Below are experts of layer 3 (counted from 0) of a mixture-of-experts language model. Rows are named router (the router's row for the expert), up (a neuron's input weights, with its number), down (a neuron's output weights, with its number) and show model dimensions 224-335. Each number is 128 + 32 x the weight over its row's rms, rounded and kept within 0 to 255.
After each expert's rows: a language model's description of what the expert responds to; "mostly gets" lists some tokens that are sent to it at least half of the time. This comes from a sample of Wikipedia text that the model never trained on.

# expert 30
router [124 173 134 104 152 155  78 174  62 114 154 146 210  98 126 128  59 127  98 142 161 143  90 113  54 122  86 124  84 141 155  96 147 143 129 157 205 118 150  51 102 121 109 104  67 101 148 147 116 139 116 183 159 155  88 101 163 112 109 125  61  73 104 146 142 127  96  84 149 130 145 141 133 108 146 160 108 110  60 152 149 129  55 124 146 146 176 112  99 103 144 179 105 153 139 120 125 157 102  72 130 159 100  94 177 106  87 140 130  99 127 152]
up2 [142  79 141 186 154 147  97 173 162 138 137  74 137 174 159 133  96 144 120  85 147 111 190 153 151 177  92 108 153 106 119 151 119 128 147 139 145 118 105 200 122 155 145  99 101 148 135  92  62  84  80 149  98 127 139 168 173 146 102 123 135  92 145 116 135  42 118 125  48  72 157  91 105 128 105 157  74  88 141 164 226 131 124 151 115 119 164 123 144  52 145  78  98  95 113 139  80  88 120 124 129 178 123 107 109 108 115  99 148  67 207 110]
down2 [146  38  93  90 164 134 105 139 216 150 114 130 124 164 117 137 153  99 105 145 169 153 155 132 200 114 126  67 143 110 139 160 163 176  77 143 217  97 116 149 109  91 157 124  83 163 173  96 179 139  99 136 200  93  79 115 101 122 166 121 103 126 171  78 120 192 110 164 127 157  99 210 176  88 143  94 132 107 163 122 166 177 157 135 115 115 123 116 106 103  97 167 167 150  95 148 126 116  99 127 110 106  99 148 124 105 146 113 121 128 117 150]
What it handles: Full stops ending sentences or references, including ")." and ".\"", ellipsis dots, ? and !, plus later, again.
mostly gets: ".", ").", "\".", ".\"", " later", "?"

# expert 22
router [130 182 127 145 161 112 132 155 136 129 122 133 113 123 151 109 131  91 109 125  88  96 125 131 147 145 142 124 122 126 118 109 118  89 121  65 171  71 204 115  70 130 140 130 104  81 136 178  93 127 130 149 113 140 154 147 153 114 158 118 121 142  90 160 119 156 154 176 141 131 160  84 152 133 123 137 191 170 131  99 145 113 162 129 115 117  96  90 122 123 149 151 130 143  85  63  77 131  69  96 113  47 179  97 156 122 107 157 147 112  99 134]
up2 [131 129 119 106 122 140  70 110 132 109 119 113 148  93 104 125 129 103 119 121 168 110  99 136 117 121 142  87 159 108 138 105 104 137 123 102 151 104 146 132 100 117 125 101 155 112 174 152 117 139 122 146 123 124 112  94 169 120  96 104  87 123 155 114 160  99  96 165 182 134 137  94 116  99 126  59 181 148 133  43  79 180 159 167  84 137 118 169  80 142 123 156 173 102 120 149  84 124 101 159 125 130 159  95 117  99  73 104  88 104  92 118]
down2 [164 160 140 181 123 154 106 175 112 189  80  72 108 134 121 181  97 145 162 139 155  54 105 112 116 131  93 114 169 144 108 183  55 136 103 123 119  95  95  99 160 158 132 103 144 120 163 178 106 163 173 142 148 171  35 126  65 174 176 166 112 105 148 145 123 151 115 143 146 179 134 139  89  94 138 148 149 183 127 180 125  86  87 148 104 183 132 146  81 102 185 143  92 127 123  88 116 136 167 133 168 109 119 126 142 147 135 152  96 120 111  89]
What it handles: Common category nouns after the or a: family, species, school, ship, model, population, band, in biology and general articles.
mostly gets: " family", " school", " ship", " species", " band", " model"

# expert 28
router [ 91 106 153 138 141 112 174 120 151 129 158 108 170  81 126  61 115 158 133 165 103 180 101  97 158 117 136 111 155 186 149 145 130 137 125 127  91 126 169 161 158 111 115 144 160  85 123 109 119  65 124 109 146 132 152  91 143 108 111 113 150 179  84 115 120  76 126 170 159 136 102 115 163 143 113 162 162 184 161 119  64 159 175  98 162 164 157 112 121 115 107 145 138  94  89  96 124 178 156 172 143 181 186 165 137  84 157 160 110 113 106 107]
up0 [113 134 185 102 111 164 147 154 144  64 113  88 156 162 135  58 186 136 102 103 104 136 140 131  78 131 117 132  49 172 123  91 129 137 115  96 149 148 134 191 141 124 109 107 148 103  69 148 153 112 116 122 153 115 120 115 105 145 125 126 110  93  70  81  83  79 156 105 118 183 163  82 130 160 112  89 146 101 184 134  55 145 107 149 146  51 113 106 115 114  79 150 124 142  95  81 199  99 158 147 124 187 120 120  65 187 151 138 158 176 155 121]
down0 [127 119 107  95 156 108 167 110 147 145 117 130 133  99 171 151 119 143 116 163 144 165 126  92 124 149 105 119 100 113 126 114 126 149 124 120 122 135 157 109 127  39 107 118 120 176 140 148 122 229 111 154 104 129  93 151  86 149 108  87 156 117 124 152 172 180 142  71 143 110  88 131 170 156 107 200 106 184  81 115 112 122 129 161 115  91 110 138  99  75  91 150  94 189 142 113  67 126 153  88  82 135 112 141  95 117 207 158 139  70 123 141]
What it handles: Middle pieces of Latinate words after prefixes re, con, com, inter: pref-ect-ures, com-pt-roller, Inter-reg-num, Com-par-ative.
mostly gets: "ect", "bb", "bl", " Com", "pt", "ph"

# expert 12
router [134 132 132 160 180 115 126 148 111 160 131 145 129  92 133 171 126 114 139 173 108 110 109 104 176 180 156 130 125 119 167  95 104 167 108 148 173 106 128 128 151  89 158 110 120 154 172 168 180 140 169 100 150  94 102 125  96 148  85  92  95  97 171 139 118  46 115 121 117  79  81  92 177 109 127 163 169 140 145 198 131  89 107 138  91 101  59 144 132 134 141 161 169 104 120 155 113 136 143 148 164 110 123 152 108 103 148 111 132 132 174 140]
up0 [179 195 162 200  93 110 134 112 112 137 164 115 192 105 113 176 106  60 138 159 130 127 166 116 168 103  70  96  71 161 133 182 154 131 143 103 117 114 118 113  74 126 153 161 166 196  99 140 189 106 180 141  91 155 168 175 144  96  68  96  64  81 194 125 107 195 136  98 189 115 145  92 140  63 126  90 135  92 140 112 134 160 119  78 126 171 161 107 133  66 157 117 158 167 136 157 100 121 144  88 151 142 132 140  92 136 136  89 124 130 130 115]
down0 [163 194 169 165 117  78 133 108  99 100 129  88 127 113  68 165 107  93 165 111 129 123 111 128 154 147 115  92 107 197 164 113 148 104 130 140  82 126 137  96 127 126 160 112  68  80 113 103 151 156 142 154 175 117 181 137  75 116 137  76  93 147 108  87 102 107 141 159 162 121 166  85 129  95 128 130 139 126 129 118  83 165 103 107  86 109 106 105 114 169 157 103  98 105  53 137  43 164 124 138 154 130  79 113 126 124 128 130  93  93 122 203]
What it handles: Short consonant-heavy pieces early in names and foreign words, such as ol in Rolfe, th, nd, rd, h.
mostly gets: "ol", "nd", "h", "rd", "th", " Hill"

# expert 6
router [129 128 158 143 165 136 159 147 111 139 131  69 137 175 119 101 160  64 104 155 139 153 104 154 128  81  93 119  90 210  76 115 170  92 133 131 141 145 145  91  97 126 111 161 138  62 119 112 140 184 146 141 151 140  98 140 136 114 149 111  94 132  90  77  95 167 155  92 101 142 133 118 149  88 170 122 124 112  83 132  96 101  66 158 138 193 173 136  52 109 179 157 126 118 138  93 111  78 143  62 205 118  92 123  91 181 145 145 120  63  92 124]
up0 [164 172 100 135 157 164  88  70 132 150 130  59  93 164 137  74 177 139 123 104 141 193 111 134 122 142 107 127 172  95  80 182 146 180 161 142 116 141 136 121 134 183 118 132 111 161  86  94  93 161 143 118 144 116  86 140 177 171 159  97  99 125 120  93 128  90 118 148 164  64 184 122 122 137 165  83 212 114 103 130 173 151  84 119 142 151 132 135  68  77 131 177 137 152 150 123 112 148 144 121 167 127 139 179 135  82 139 127 109 111 149 121]
down0 [151 105 144 163 149 139 121 107 145 158 130 108 133 162 145 104 195 115 110  59 116  51 122  76 118 163 153 102 118 160  91 196  95 131 126 116 147 152 147  98 147 140 101  94 123 134 112 112 128 150 130 150 154 117 138  72 137 171 109 146 102  55 133  97 142 113 116 214  94  73  81 144  99  63 141 115  95 132 124 161 138 148  95  77  82 137 101  87 166 109 187  89 107 118 145 136 155 126 105 158 161 150 137  97 131 166 100  97 151 145  89 142]
What it handles: Commas, above all in number lists and after dates or introductory phrases, plus clause connectives such as but, however, while, then.
mostly gets: ",", "),", "\",", " but", " however", " although"

# expert 16
router [143 165  94  89 150 148  93  86 133 112 162 142  93  95 180 235 136 187 127 143 100  99 171  46 189 111 158 132 157 180 153 168 141 194 124 144 131 193 118 142 157 141 106  96 152 114 128 138 176 143 135 161 126 128  98 112 135 120 174 123 129 112 112 152 139 140  86 158 118 140 171  90 163  82 103 158 171 113 104 128 169 145 124  94 127 149 161 195 101  56 121 155 158 163 150 143 112 219 125 137 192 134 125 129 126 146 148 184 133 181 109 154]
up0 [135 215 163 138 106 106 109 149 118 114 194  80 111  98 145  83 100 113  92 144 156 128  86 118 137 170  79 141 154 122  97 114 143 154 133 118 102 162 140 162 129 139  93 125 139 212  42 151 224  86 160  91 112 129 192 134 160 119 125 126 153 118 160 109  71 162  98 112 133 117 128 119  60 105 149  68 108 114 139 169 170 106 140 132 128 119 176 124 169  61 167 170  99 103 133 153 126 178 158 164 188 154 191 125 119  99  83 113 153 117 119 150]
down0 [134  92 177  90 120 185 157  53  73 145 120  79  79 172 147 127 138 120 145 176 162 126 103 127 154 114  80 100 115  96  95 185 140 129 138 166  96 108 104 156  92 166 168 115 133  78 205  83  99  94 146 141 165  81 160 100 124 127 152 113 132 166  73 139  99 118 129 148 115 113 105 118 131 113 158 144 109 131 126 109 127  89 125 162 219 117 130  99 142 106 152 113 128  99 108 136 135  84 164 112 118 131 168 210 146 172 108 118 142 168 161  69]
What it handles: Word-internal pieces, especially e, ca, ro, ate, inside names and words, as in Gu-ate-mala, Wim-ble-don, bar-e-foot.
mostly gets: "ca", "e", "com", "mar", "mus", "au"

# expert 4
router [ 88 176 150 123 109 170 122 166 200  91 175  96 112 147  80 146 204  90  90  83 145 113 103  90 143 118  39 143 142 112 121 110 168 148 149 115 190 155 135  39 108 174 115 152  95  85 149 126 109 177  87 175  93 154  90 143  85 114 124 128  99 142 123 207 179  80 166  89 141 111 128 120 184 120 193 128 180  81 110 105 122 111 113 144 117 138 144 124 121 144 135  75  72  90 100 162  84  70  78  76  63 152 167 127 137 168  89 118 104 184 108 103]
up0 [119 107 173 166  77 159 143 100 140 100 118 116 103 148 144 130 196  99 191 108 135 127 170 104 118 151 104 198 150 146 170 113 136 155 132  82  81 159 137 119 120 136  98 122 119  89 138 143 130 130  98 133 117 123 137 127 147 150 146 134  60 147 107 116 163 104  94 117 125  90 190 153 158  36 117 177 164 135 133 149  68 169  90 123 164  86 155 159  92 117 219  89 168 128  57  84 112 177 135  68 134 168 145 102 120  83 149 160 147 128 186 130]
down0 [127 128 111 150 170 115 132 175 126 104 161 165 128 153 105 117 134  80  66 125 167 135 153 104  70  72 104 115  95 127 152  89 134 120 145 137 175 153 134 102 150  77 116 133 149 171 179 155 182 150 117 161 105 120 115 144 107 150 207 136 138  77 172 121 122 125 121  53  98 145 108 153 134 152 112  86 138 167 122 142 107 166 171 147  86 115  90 119 148 162 159 125 132 137 174 108 131 131 155 103  69  88  96 161  26 161 100 100  85 119 166  66]
What it handles: Name starts and initial periods in cast and credit lists, especially Indian names such as T. S. Muthaiah, plus country names like India, Pakistan.
mostly gets: " Do", " India", " BRA", " Pakistan", " Te", " Steve"

# expert 26
router [ 83 154 189 133 128 154  85  70 111 193 145  80 171 132  90  74 106  65 118  75 104  92 135 105 179 106 148 114  90 114  72 167 164 130 159 155 198 117 180 134 144  83  63 111  93 116 169 184 148  94 118 168 155 123 153 111 212 140 122 128 154  74 109 137 142 159 117  98  75 115 140 149  90  87 164 119 133 101 136 104 134 117  75  77  97 133 162  76 106 120 140 146 181 153 141 111 144 115 124 141 139 165  97  95 119 100 135 129 102 136 101  87]
up0 [128 154 123 128  79 150  91 152 126 118 132  74 155  78 156 145 112 115 159 101 107 158 155 194 113 111 115 139 105  95 145 123 158 154 156 144 130 120  94  61 113 115  93  74 130 116 139 115 137 120 101 141 142 143  91 166 145 153 122 144 119 163 173 124  67 120 160  75 129  66 161  99 152 133  94 102 190 115  84  99 102 157 132 111  94 106  95 108 107  92 152 114 110 175 139 142 118 140 117  89  63  54  95 116 110 118 128 144 117 119  71 163]
down0 [148 142 122 117 187 130 118 115 148 190 121 145 138 122 154 119 129 111  93  50  93  96 181  80 150  96 106 139 159  99 161 146 120 153  97 176 139 113  96  54 124 172  93 149 111 153 125 152 172 135 137 116 147 128 134 129 105 133 124 113  75 169 150 191 158 135 115 103 172  94 186 132  92 123 169 163 139 113 156 141 133 111  96 116 149 188 173 151  95 126 143 121  99 210 153 113 135  85  98 152 142 118 146 126 107 127 161 155  99 139 116 154]
What it handles: Hyphens and en dashes in compounds and ranges, and the adverb suffix ly, e.g. ecologically-sound, 1600–1840, similar-ly, Po-ly-carbonate.
mostly gets: "ly", "/", "ally", "–", "—", "ically"

# expert 25
router [112 145 109 137 116 121 137 140 144 134 118 217 163 107 120 110 160 158  80 135 131 135  95  99 142  69 141  47 103 160 223 153 124 160 112 180 139 114 126 149 171  68 124 131 141 165  96 184 183 142  63 138  98 169 133 179  91 145 131 105 136 128 146 119 118 119 111 167  69  94 160 152 136  97 108 155  90 156 185 147 147 120 139 130 174 135 129  89 193 129  71  93  85 107 159 178 116 120 145 174 134 165  59 158  82 150 204  81 141 162 105 108]
up0 [ 96  73 155 122 110  80 143 173 118 159 117 173 121 140  93 105 111 119 159 160 118 107 146 137 166 186 102 164 140 165 138  69 174  88 152 157 143 128 110 167 146 142 155 168 114 148 145 150 132 118 102 123 108 127  67 120 144 104 114 113 113 102 160 118 163 157  92 164 116  94  85 116 138 196 158  93 129  92 168 136  98 131 186 122 176 150 184 185 126 154  57  89 139 155 166  72  96 184 103 176 107 104  81  91 125  59 106  69  67 167 117 144]
down0 [142 140 134 135  96  92  93 150  89 135  54 148  52 134 133 117  90 139  55  98 109 205  83 122 142 109 130 119 150 104 147 124 145 178 112 117 101  99 137  84 146 169 159 152  86  61 164 232 178 148 103 150 118 184  99 109 104 114 125 145 151  60 118 105 100 197 138 178  94  94 107 118 136 147  86 168 190 142 132 148 146 123 140 139 154  99 161 133 116 127  78 136 173 169 114 153 189  84  64 135 142 147 114 205 139 117 161  44  71 166 114 174]
What it handles: Letter pieces k, j, z, w, sh following K or similar in foreign names, as in Kwidzyn, Kshitee, Kappa, Kjær.
mostly gets: "k", " K", " Ka", "j", " Ko", "ka"

# expert 21
router [126 209  95 158 141 193 133 111 136 114 151  64  67 126 180 158 138 128  60  86 134  78 144 180  91  80 139 142  97 153 120  63 157  49 152 112 159 135 211 146  63 145  97  97 158 144 129 172  73 129 144 102 103  74 121 134 146 104 134 120 138 163 171 126 133 145 119 109 146  97 153 172 104 132 144 151 100 125 128 128 102 163 214 155 125 112 189 133 161 152  91 145 110  85 172 136 156  93 127  87 147 122 159 150 157 154  98  97 213 139  34  74]
up0 [ 84 158 121 189  80  69 139 168 143 152 155 121 144 135 127 149 177 133 115 117  95 110 102 114 120 136 109 112  76 152 164 104 131 161 103 129 115 105 141 143 109 159 158 172 118 142 165 133  72 107 132 131 110  93 114  98 116  62 117 149 106  96 155 172  79 151  74  83 179 145 134 117  66 132 123 129  96 118  97 163  83 156 124 113 165 184 179 155 107  75 169 106 144 119 120  82  93 127 158  81 107 153 186 118 155 124  88 117 159 150 166 155]
down0 [135 145 185 130 123 150 157 147 116 127  97 133 130 153 148  78  92 131 170 112 108 124 166 126 123 171  98 126  82 171 111 162 107 115 106 103 154 116  91 155 119 125 139  82 187 146  83 151 144 135 171 139 188 135 165 164  99 136 104 133 184 183 109 121 174 127 171 100 113 159 148 118 186 143 148 146  90 122  74 143 128 129 103 151  78 155 176 135 126 137  65  97 118 194  92  77 109 120 112 173  82 142 117  84 164 136 130  97  22 134 165 110]
What it handles: Mixed pieces inside names and words like ter in butterfly, by, ling, man, plus York, Democratic, they.
mostly gets: "ling", " York", " They", " Bur", "by", "ter"

# expert 31
router [108  59 130 135 134  96  88 122 134 127 141 141 121 134  97 131 113 124 110  95 147 140 168 120 131 204 106 140 210  99  71 124  86 118 111 128 143 153 152  88 117 201 100  97 108  97  88 125 101 154  99 182 176 139 153 151  99 152 142 126 169 108 120 128 124 118 161 103 154 146 140 162 158 169 196 193 114 114 139 114 110 104 109  71 101 119 118 103 103  84 111 167 103 121 203 137 142  83  86 116  83  12 148  67  69 142 150  98 136  52  97 100]
up2 [146 110 109 116 118 168 154 110 104 131  88 101 190 108 184 129  99 217 104 100 163 123 137 118 154  84 112 112 138 100 163 138 153 111 136 106 145  83 115 126 146 168 110 173 189 165 164 115 138 144 131  80 131 114 150 110 187  99 143  92 194 112 129 174 144 111 139 123 162 180 130 151  69  76 138 155 156 118 157  97 155 129 118 103 158 143 177  82 140 156 127 131  98 106 139 124 135 146 155  83 138 127 105 139 101 105 166 134 145 128  94 115]
down2 [138 197 148  82 102 139 146 135 151 123  82 140  98 145 141 139 159 120  75 116  76 164  61  79 165  72 152 142 152  84 107 149  61 135 125  90 163  71 130  87 131 133 124 147 119  69 135 108 141 118 125 194  95 184 162 165 110  95  79  90 119 168 147 133 113 160  90 108  87 130 146 163 168 111 117 147 146 146 113 112 124  77 133  99  78 143 112 149 136 161 155 152 115 131  95 138 127 135  86 121 147 115 126 114 177 152 134  62 121  42 179 111]
What it handles: Line breaks after article title headings like = Braderup =, section headings, and sentence-final periods ending paragraphs.
mostly gets: "\n", " ==", " ===", " =", "\".", ".\""

# expert 5
router [ 91 140 176 110 162 169  78  45 104 107 127 111 137 101 170 147 136  87 104 139  95  71 124 150 139 127 153  92 132 108 178 117  81 147 111 127  99 184  53 142 110 173 191 136 110  45 170 144 123  79 151 120 147  69 151 161 164 115 174 139 159 148 155 108 131 158 179 111 124 143 137 171  98 134 157 126 137 140 135  67 129 128 134 113 163  93 120 135  68 146 143 140 107 136  64 125 145 193 122 130 135 103 166  94  53 115 124 195 113 127 216 139]
up0 [ 93 114 153 167  94  91 123 110 144 126 124  92 147 150 126 101 123 150  29  97  68  83  92 165 103 116  93 172 151 155 139 121 166  92 164 127 146 118  93 151 113 159  98 111 157 139  65 111 169  91  97 184  64  94 107  70 188 152 126 153 116 179  64  97  84 133 181 143  93 116 121 122 108  97 143 148 165 162 168  82 150  98 101 111 125 109 139 144 169 122 170 169 108 120  96 111  98 149 134 145 152 154 157 161 137 117 126 125 189  97 138 139]
down0 [110 144 168 153 149  96 167  85 125 109 169 140 158 177  81 119 136 129  85 134  76  98 153 123  91 161 124 160 114 115 176 136 179 151  73 157  73 148 109 159 129 105 130 100 150 138 131 164 155 113 105 152 101 180 136 153 132 203 144 206 133 120 191 109  95  63 151  79 141 186 166 172  57 168 102 141 146  89 102 176 136 189 140 119 109 223 176 134 186 141 100 124 171 177 162 134 105 151  77 154 155 100  61 117  50  86  71 135 117 106  97  51]
What it handles: Second syllables right after capitalized openings like Car, Me, P, Pa, Po, mostly in names and Latinate words, e.g. Car-pi, Le-pi-doptera, me-lo-dramatic.
mostly gets: " p", " Me", " Pa", " Po", " Car", " Vi"

# expert 9
router [116 116 158 139 139 181 126 151 146 119 112 173  98 139 100  82 110 140 138 101 180 169 122 198 163 153 130 109 140 163 123 147  98  70 112 100 137 142 113 121 137 114 105 161 133  80 112 104  70 175 215 140  58 136 104 130 158 150 118 106 158 156  92 100  95 164 140 113 102 143 168 145  80 171 105 160  48 155  70 127 120 139  94 160 140  67 149 195 146 150 173 103 162  27 119 161 165 126 181  49 116 111 146 152 122  76  85 170 141 125  89  83]
up0 [151 137 248  56 107 102 175 103 151 207  73 132 108 148  18 106 100 144 120 133  87 124 115 164  80 142 111 148 124 117 198 143 155 117 125  99 168 152 169 121  91 148  96 145 142 138  50  78 167 132 141 149  81 131 144 115 114 108 145  61  84 163 107 136 125 110 151 143 154 112 160 155 121 128 109 147 166  95 110 116 109 135 127 155  77 142 110 106  55 156 148 162 160 112 131 144 118 122 180 136 140 105 119 170 113 182 103 128 170  82 130 167]
down0 [ 91 136 105 117  83 107 150 159 106  47 140 110 114  85 130  84 137 109 138 113 168 129 132 130 138 153 117  95 131 140 113 157 134 193 111 117  77 131 167 101 141 119 144 184 156  98 132  87 133  73  91 134 109 108 122 115 136 161 125 135 126 151 146  93 122 170 170  93 156  98 175 133 182 149  89 142 149  95 125 105 131 142 105 155  85 153 146  96 156  85  87 125  89 121 122 113 184  81 102 181 153  73  69 179  93 120 131  86 141 114  65 112]
What it handles: Derivational suffix pieces such as -tion, -ic, -ment, -ative, the piece vi in environment, and place nouns like town, city, region.
mostly gets: "tion", "vi", "ic", " town", "ative", " city"

# expert 19
router [127 114 164 111 104 128 112 155 139 165 163 101 126 115  95 102 117 134 143 121 197 155 161 140 107 153  99 143 116 207 133 147  81 154 180  44 162 145 129 122  56 183 157 124  93 143 142 116  81 144 109 108 141 148  67 137 153  73 110 195  95 140 109 136 155 114 133 126  93 147 179 104 169 169 141  57 199 182 204 117 140 116 117 115 110 187 179  92 126 157 149 151 122  84 179 130 108 173 123  79  83  32 137 122 141 120  72 169 152 112 114 127]
up2 [199  96 141  59 100 152 129 109 143 152 128  75  97 115 197  97 112 182  87 169  87 141 109 112 145  81 116 100 164 162  96  95 105 151 193 103 127 134 162 122 138 112 118 152 107  83 125 139 205 121  96 137  99  99 133 144  98 176 110 145 104 118 155 174 158  79 130 144 171 108 141 131 120 163 144 129 106  98 157 168 174 136 106  79 129 137 122  86  93 168 118 134 165 133 182  92 176 145 135 150 129 144 114 134 101 119 144 152 136 136 143 163]
down2 [171 192 137 158 128 152  92 146 109  90  76 183 129  75 167 133 127 102 169 145 129 112 149 130 119 181 109 113 124 103 165 118 126 150 176 135 130 150  64 151 156 160 164 105  90  85  87 120 136 102  70  83 122 180 176 136 181  79 139 117 123  79 106 113 116 143 198 144 124 102 142 134 145 138 151 148  59 122 150 135 120 134 151 177 187 147 193 182 139 174 116 110 134  89 141 160 101 118  99 166 145 107  92  97 105 128 117 149 121 184 129 130]
What it handles: Markdown table divider runs like ---|---| under header rows, plus section words such as History, information, career, Date.
mostly gets: "---|---|---|---|", "|---|---|", " Date", " Best", "|---|---|---|", " information"

# expert 17
router [141  95  89 148 142 116  79 114  61 141 150 129 147 156 181 123  89 158 184  99 103 106 117 152 119 100 176 123  57 133  93  93 111  93  78  71 118 111  97 143  61  82 152 141 167 171 142 128 131  80 133  87 154 141 127 119  53 180  53 172 157 105 122 139 114 161 137  96 185 126 117 103 146 110  58 124 118 141 128 139 165 142 108 187 189 130  86 137  81 165 113 139 131  80  42 170 146  90 104 126 143 181 104 171 194 123  80  73 145 112 164 151]
up0 [121  64 152 171 106 112 148 127 165  93  96 188  72 127 138 139 111 189 162 158  90 131 143 161 157 142  95 125 105 161 117 174  76 167 130 102 172 153 149 125  77 187 160 113 195  99 169 144 211  95 158 134 114 113 184 129 126 126 168 106 128 122 162 157 144 140 104 136 110  84  89 123 188 132 144 109 103  67 147 120 217  94 144 105 124 145 138  68  99 166 183  87 185 148 122 165 107 122 110 139 142 116 138 140 187 111 116 163 100 123 115 103]
down0 [205 122 175 102 118 168 133 128 168 109 133 158 195 121 156 115 132 102 181  85 158 120 116 152 113 141 114  91  89 116 190 131 125  82 124 192 145 153 113 108 121 131  55 119 131 202 116  88 168 105 167  98  99 117 119 168 147 121 129  84 148 125 100 187 132 111 145 156 156 150 162  61 135 126 100 161 212 155 103 114 189 132  82 159 146 104 149  71  80 149 128 145  89 160 118 171 150 126 125 112 108  86  87 135 165 108 156 107 133 109 114 139]
What it handles: Middle or final word pieces like at, ant, om, ts, ing, often after co or Co, e.g. co-at, qui-et, farm-ing, co-rollary.
mostly gets: "ant", " co", "om", "ts", " Co", "ants"

# expert 11
router [162  85 117 122  76 160  83 120 111  91 166 183  81 118 135 178 123 100 159 118  96 124 146 152 132  85 141 125 168 116 132 138  88  82  87 106 162 123 101 143 204 128 111 126 159 132  77 176  92 105 136 151 100 138 128 178  29 133  65 152 169 130  62 138 139 146  51 104 110 144  95 151 122 113 114 134 127 126 111 119 147 139 122 145 121 108 129 101 150  88 206 122 137  79 105 178 137  99 140 154 148 137 168 137 120 154  70  99 163 140  64 152]
up0 [123 116 102 102 144 171 115  71 124 113 125 139 116  95 158 131  92  92 180 145  90 109 152 109 116 151 127 108 127 242  83 152 151 114  65 105 113  81 163 211 115 138 164 198 155 128 212 172 109 117  61 110 212 113 129  85 115 136  82 149 119 142 136 122 143 112 128 101 147 133  86 158 117 119 124 130 113  78 142  84 150 155 100 102  56 101 120  73 188 136 157  75 129 191 135  87  87 168 117  89 153 159 114 157 130  87  97 143 182 168 165 148]
down0 [152 141 141 112  98 162 101 172 205 106 169 162 102 161  64  78 118  81 114  80 132 117 110 118 121 113 153 123 108 112 137 140 106 162 146 105 143 114 162 106 119 168  59  91 120 128 162 145  90 111 209  88 103 150 172 100  73  73 111 173  56 181 141 126 150  80 120 124 167 173  88 157 118  77 145 114  99 137 112 185  88 137  66 121 148 121 111 174 171 122 114 147 150 132 102 165 127 166  68 108  72 113 120  86 150 131 125 222 150 161 122 162]
What it handles: Inner pieces of French, Spanish and other Romance names and words, e.g. Margu-er-ite, Mar-se-ille, Fernán-de-z, passer-ine, also de, Le, La.
mostly gets: "ine", " Lu", " France", " Le", " German", " Ver"

# expert 18
router [181 189  84  99 145  92 138 154 176 125 134 119 131 141 148 181 120 168 120 181  73 127 175 111 120  89 129 112  98 110 192 114 149 147 115 142  63 133  93 130 121  90 160 112 124  50 152 159  93 216 139 133 115  85 121 116 134  89 145 161 139 187 175 148 154 184 105 197 162 159 104 149 109 135 110 123 111 143 173 163 176  79  64 163 104 106  97  76 114  90  74 100  94 140  78 141 100 124 103  92 131 155 142  67 170 102 151 122 130 193 146 177]
up0 [ 88 136 176 129 117 138 120 129 132  93  92 117 125 136 185 116 139 149 154 103 144  92 130 101 135 192 159 173 104 115  97 142  82  65 154 135 144 111  34 154 141 162 124 117 132  95  46 148 140 126 120 115 100  55  60  91 156 117 162  82 148 162  79  75 117 111 149 160 125 161 205 148 111 152  25 109 118 129  58 119 124 133 144 180  99 201 154 166 116 106 146 103 159  95 141 151 110 172 134 142 160  98 149 142 101 111 146 112 171 106  54 149]
down0 [120 151  63  98  91  80  95 138 147 102  89  90 123 172 186 126  92 113 105 106 176 169 133 140  77 167 186 114 160  71 176 107 159  90 118 138 159 155  78 187 146  72 137 177 107 141  68  91  74 124 147 145 130 134 126 175  90  78 187 100  93 188 149  95 128 147 129 163 166 173  74 167 136 158 110 130 132 129 131 127 183  43 143 130 166  98 103 117 165 164  91 112 139 146 167 112 150 165  88 144 135 125 119  82 103  85 143 108  84 144 124 104]
What it handles: Single capital letters inside acronyms and codes, such as CTO, NOI, GMT, country codes like AZE.
mostly gets: "P", "B", "M", "C", "E", "U"

# expert 13
router [164 150 114  63 152 131 157 124 148 124 126 160  80 152 127 173 180 114 169  82 140  76 107 134 144 165 142 146 116  95 109 176 132 103 110 144  96 121 111 139 123 116 140 145 110  90 132 170  99 141  96 120 101 123 100 147 147 129  86 104 161 159 191 150 108 103 124  79 219 140 144 147 116 141  83 172  67 115 100 113 152 125 149 126 181 139 135 168 101 167 114  71 107 219 109 143 173 135 120 151 102 102 132 134 166 141 159 167 168 158  91  56]
up0 [148 116 113 104 117 125 115 157  83 185 113  85  76 131 134 156 157 105 137 139 211 105 192 106 108 148 118 137 112 132 107 185 189 114 124 179  98 144 123  66 112 184 119 112 124 109  82 128 155 145 177 133 144 198 128  82 110 184  91 112 109 168 115 107  73 134 111 132 125 115 117  85 106 146 155 161 110 170  95 162 112 103 133 149  98  87  80 114  91 139 119 195 153 128 143 181  98 165 119 123 153 113 191 127 177 122 166 106 119 102 104 149]
down0 [ 88 104 136 169 116 165 179 193 137 132 167 106 133  70 144 153 155 164  95 128 134 172  77  78 155 118 179 149  72 150  93 151  87  92 144 137  88 126 121 180 148 117 104 122 129 181 155 169 179 155 130  82 100  91  82 142 144  78 134  52  98  87 136 175 121 136 145  85 145 108 133 179 152 147 125  78  81  84 156 126 119 129  69 121 183 116 137 127 120 183 111 152 126  73 188 152 152  85 101  86 133 107  97 141 141  86 152 127 132 104 118 102]
What it handles: Second words of place and institution names such as Boston College, Ipswich Town, Los Angeles Memorial, often in sports tables.
mostly gets: " University", " School", " River", " California", " College", " Cup"